Experts of a small language model: 8 layers.
Below are experts of layer 4 (counted from 0) of a mixture-of-experts language model. Rows are named router (the router's row for the expert), down (a neuron's output weights, with its number) and show model dimensions 128-255. Each number is 128 + 24 x the weight over its row's rms, rounded and kept within 0 to 255. Numbers have three digits each.
Before each expert's rows: "raises" lists some tokens whose logits its average output raises strongly, later layers aside. This comes from a sample of Wikipedia text that the model never trained on.

# expert 7
raises: "200", "196", "201", "197", "199", "198"
router:128096123127164128151081118130173150116065127168139128156096108128080107135105135112119132146071136126147163136129147145092156130104113128108134132114135067133125102129131138133110118148151097102114132075147088166101148117150153118150125088093143119123136140134106164111128183090130142115128150140123176093127108077092099161114157130085118143138130124128143155110144136109118119107117
down0:154112156094127131124163117166135141135171137105087144104146097101083107137091115146157154134111173163062104158090135137145121157090116092109155150152137176180125101129097167156128105121108098090198142134128093111129101096133121107117091127153119136124116145091132114154101176149120139118107135128147142096130119132150099152122122103104140161122124139160158107129176124117137096068106
down1:130129134098127138121146174201165107066064123111136123126143158118133122137160096096096142111136096102142145121112126085140094157135142135127114118140117131142120105130147162152118155116136139116066115075163134115151108163104106122082164150069095100134135107073127117103112148111130143123083112094160149126115122148098113121116112148132152120118152095144102167114119173112122145138143
down2:119143139165101096108119169122145127147108104107112146103109115177141109151100112137089117116128131121155112106128104136084146163171106118139106111127128122184130116143129137146128135110119123148107132094130092170132147149119110133110155153136131112135147175096116125107156134132120062116153133077128179058132109132164094136118126120101135098136105159128119091119138129125155116144121
down3:137120130151141146120126102109084114156098117194161152126116154122084173129143139110121180111118185142100110126165159142130118123150187121098126166095118084109144131117148122134115149095145188080126125136164113101061134114145130134144130075142147148147125083134131104100110097123098111114173107135109087136109099111103098127101144120125123125135113118163072141085119134099138177143143
down4:132114121159080135138124136147108094135131131155128139147156130128124144174160133143115114128122117160132145152147121116110087115120159113149099139157120068104098171094141096087135183124133172115114154108167173116133154092144101143191157125170130135118108136108106115161144145122123103113142138088127184105165132080133091079143133175113162114173164153104102118137131089128151130123153
down5:137119139103114114120152110171141171128105124121182078068128108155117123111119110112076125152136093148150104133146093128131137099086137128128124131121172159136093134129134104073137141130117109173113114106115167074134152076142133128113109150096139123124146089124150162107139091068109151131164114119120115145166104154122147149107131126141139114158156114162157087149123128155153115100148
down6:114096130111117161155087090155158106107138149133111122149115119097107129109094128140161130139091140156119127171111153151133137154099108146139112102140109095079121156111127126138143121158107102130113086139140103132120122124088136112125155135118098118124116125155126122106092082163122114137139081116140119130136137110115102153165113110154105173164144148104148125128177114099141158137096

# expert 6
raises: ".\n\n", ".", " that", "\".\n\n", ","
router:118128132140185127156102141111175153106097110144150126185088125137088151109104142101121117144107112124185153129136109147122121164079141127124095135134106057141081117146114120117101123103084118153091124118154126153102150165115135165158131082120151135133116138108120136105183146113141098154149138091136140156135110087091134160111121133107133155164146124131118137109136112131135130112159
down0:151150163144135125146115114134108077092159151149081190130094134119150108164109088085153131112139152127140129129126122118093148144128104107138096107113134116123102119134116098186140095108117121160129139145152184091133143119125155141117138083124189142134116152147129100152149137127128112176097122169177128118126129149129112131067176084114113154127135174093123125125139108141117099136130
down1:087144112149100146126135169147134107091139151130122145162095122167126110180168086114135133139094137153152128128099093113149125086136146115086103085113136133115112137088130107095109111141174144142115130160082135126090133132125144123138172156096100173119172078111169114120137181141103137104149149090154153097100116090073086112111121123110140162160147101154134151138124136139130147077168
down2:155176101109139072100143134088131136123102110171100095112155127158101126138138097096113140111140088130121112121129116161132151127139130157126140140189126132120054137093112103112137173148127106095139129192101146112138109157125153121105136128132099146134095086134141124106152106138093154133068088147132104136110136115115095178122108161114116144121110113155109113098118068144117098122104
down3:128119146123128140113125148132109121111098131111096128115093154176142128104131159093151081125096133153143142148123130115165135123132122123101148099110114116155148111101151139165116188118137152085129124126114135118141126125104147108134118197176118105174115108134139164123111192084097112141146136102109149155130137125165150130130110122084128204150098135128101155120117122176094102155145
down4:145102121100148120100130138139112099133147124117098124157142123113100107119117129136134167152115102126104126137154083157101128116110147105140155142092151113113139134121112105112131115137133142122123135161111152151150130108149104151105120150145103092127119140108102114110118117152095150114146129175191128125102149107126119130105121134128116142102115132101152141166119171092135119110112
down5:096118166094099141145136150131123114136163167091105096166125148146108100094154157127165157160098144158146100063122113105115129118093107137168128152140136121120141133108127131139114134136117169136126086115125133110152138120092162114128131125126116090120172162139123153145125137115122119143108093128105123086114108145152106129131152111135115137090151120132142145156148162162134172129160
down6:128167095090123191172147091133123161130157151085111095116144140130096137142083100125134124169148127115110105123077146125104098103136131083130136088124091127161120130102146110127119130113112119111152124149147167143129149138115064186093139125129140143123104156152125131090167128145151110129099107124150096107180106136146129120154152090097116125091121125197122088138122128152140168077140

# expert 2
raises: " |", " of", ","
router:126092135125160139161082103120120148133117079146123121122122107140117143156146115131102143158109121121129182124144123115084148148116164108138131125105116126105117116122124112141109131107099117115098111077139103134106120171137158127141150127109118104140103105127088131107131162160146082111117103170155117107098117117133130146091168083140134186133148118106125141089096100121154133155154
down0:118144139122139111174111129124153120108140074116130136173117128125144133128138120149131175148131112109142134078146154132129148127111202144116130146097151102130166151137159110141131120074142134128121125158131124141122103134107125120100137123138144153158120124076153145139098157112112133127100117116101186120108143136105150120124088165137119162142140138128119122096143129120127168103121
down1:151179141130130127114122096151118121158139176115101166122109160126111114147117125115146126077105133129153118100099121154163124149163086181122150144134105156157151115170153130094130167145136150112072134151101128108157120127130124135121134127157124114152164151101149156146110124150150131112113140155075139112148097197076093137131105106101124088130114101136158138110114131117099099082136
down2:159116137104112142090107107114100100165167130120130141149157121140089109148134144136066117149107108119137151159119149094142134142093105105105105080153163144082160130130094141126144138145116153134096138156155168080170120117152135132097148168075133113099133125113117100119122108139118095147132144124180114173113115146135132108093112142136115135107104089105158165172112125104133123140138
down3:105149111138121140148095126109134114119114127118130143105123104160127113117123146122111104132098146115135129131083092067106136149126120125128148182157137135151161145151131130140123106093118105160146126136123117087127131108157124164117123147104112164113137141138129150126136146124141128181111125164140100143112141107127138125133126121104139118150175154132094082145112142109124139148098
down4:077120149129128122150081119132134110173110143168074091175110133102095125134083109142161167154126135144187147136091138100122071128144113154143102154124137135101163185182145116101107119112151150144108146132130140150121142123117157117144110125117154158158152114107115108142162097123106088142154142108157136118174084137112134120081105119138150130127117113141125134114136154093077131139163
down5:125126140124160101112077162135127102106136097131115120131093111066185122130098090122159161096132139089113143130108143125135153148146136123117132118129183132122150137145096138142133145160126137142115146134094152130143155165121102121130125128130173115095123163152165086096150093093118145132111115103118132137091138142097154148147161130072105146128191088138106117095106107149116171132135
down6:131132115102151064153080128069159155119107055138133162122128136112135116178090229125148142134115149074123179124121116157114127107112120120187105059106128170132087154108145118145158128118151127136138165117119088153139126111127129125177113106161116124108113139165172143126124148122142148104133118127126146123147100050137139125130125116110151136126122148119103127178108136126139103117117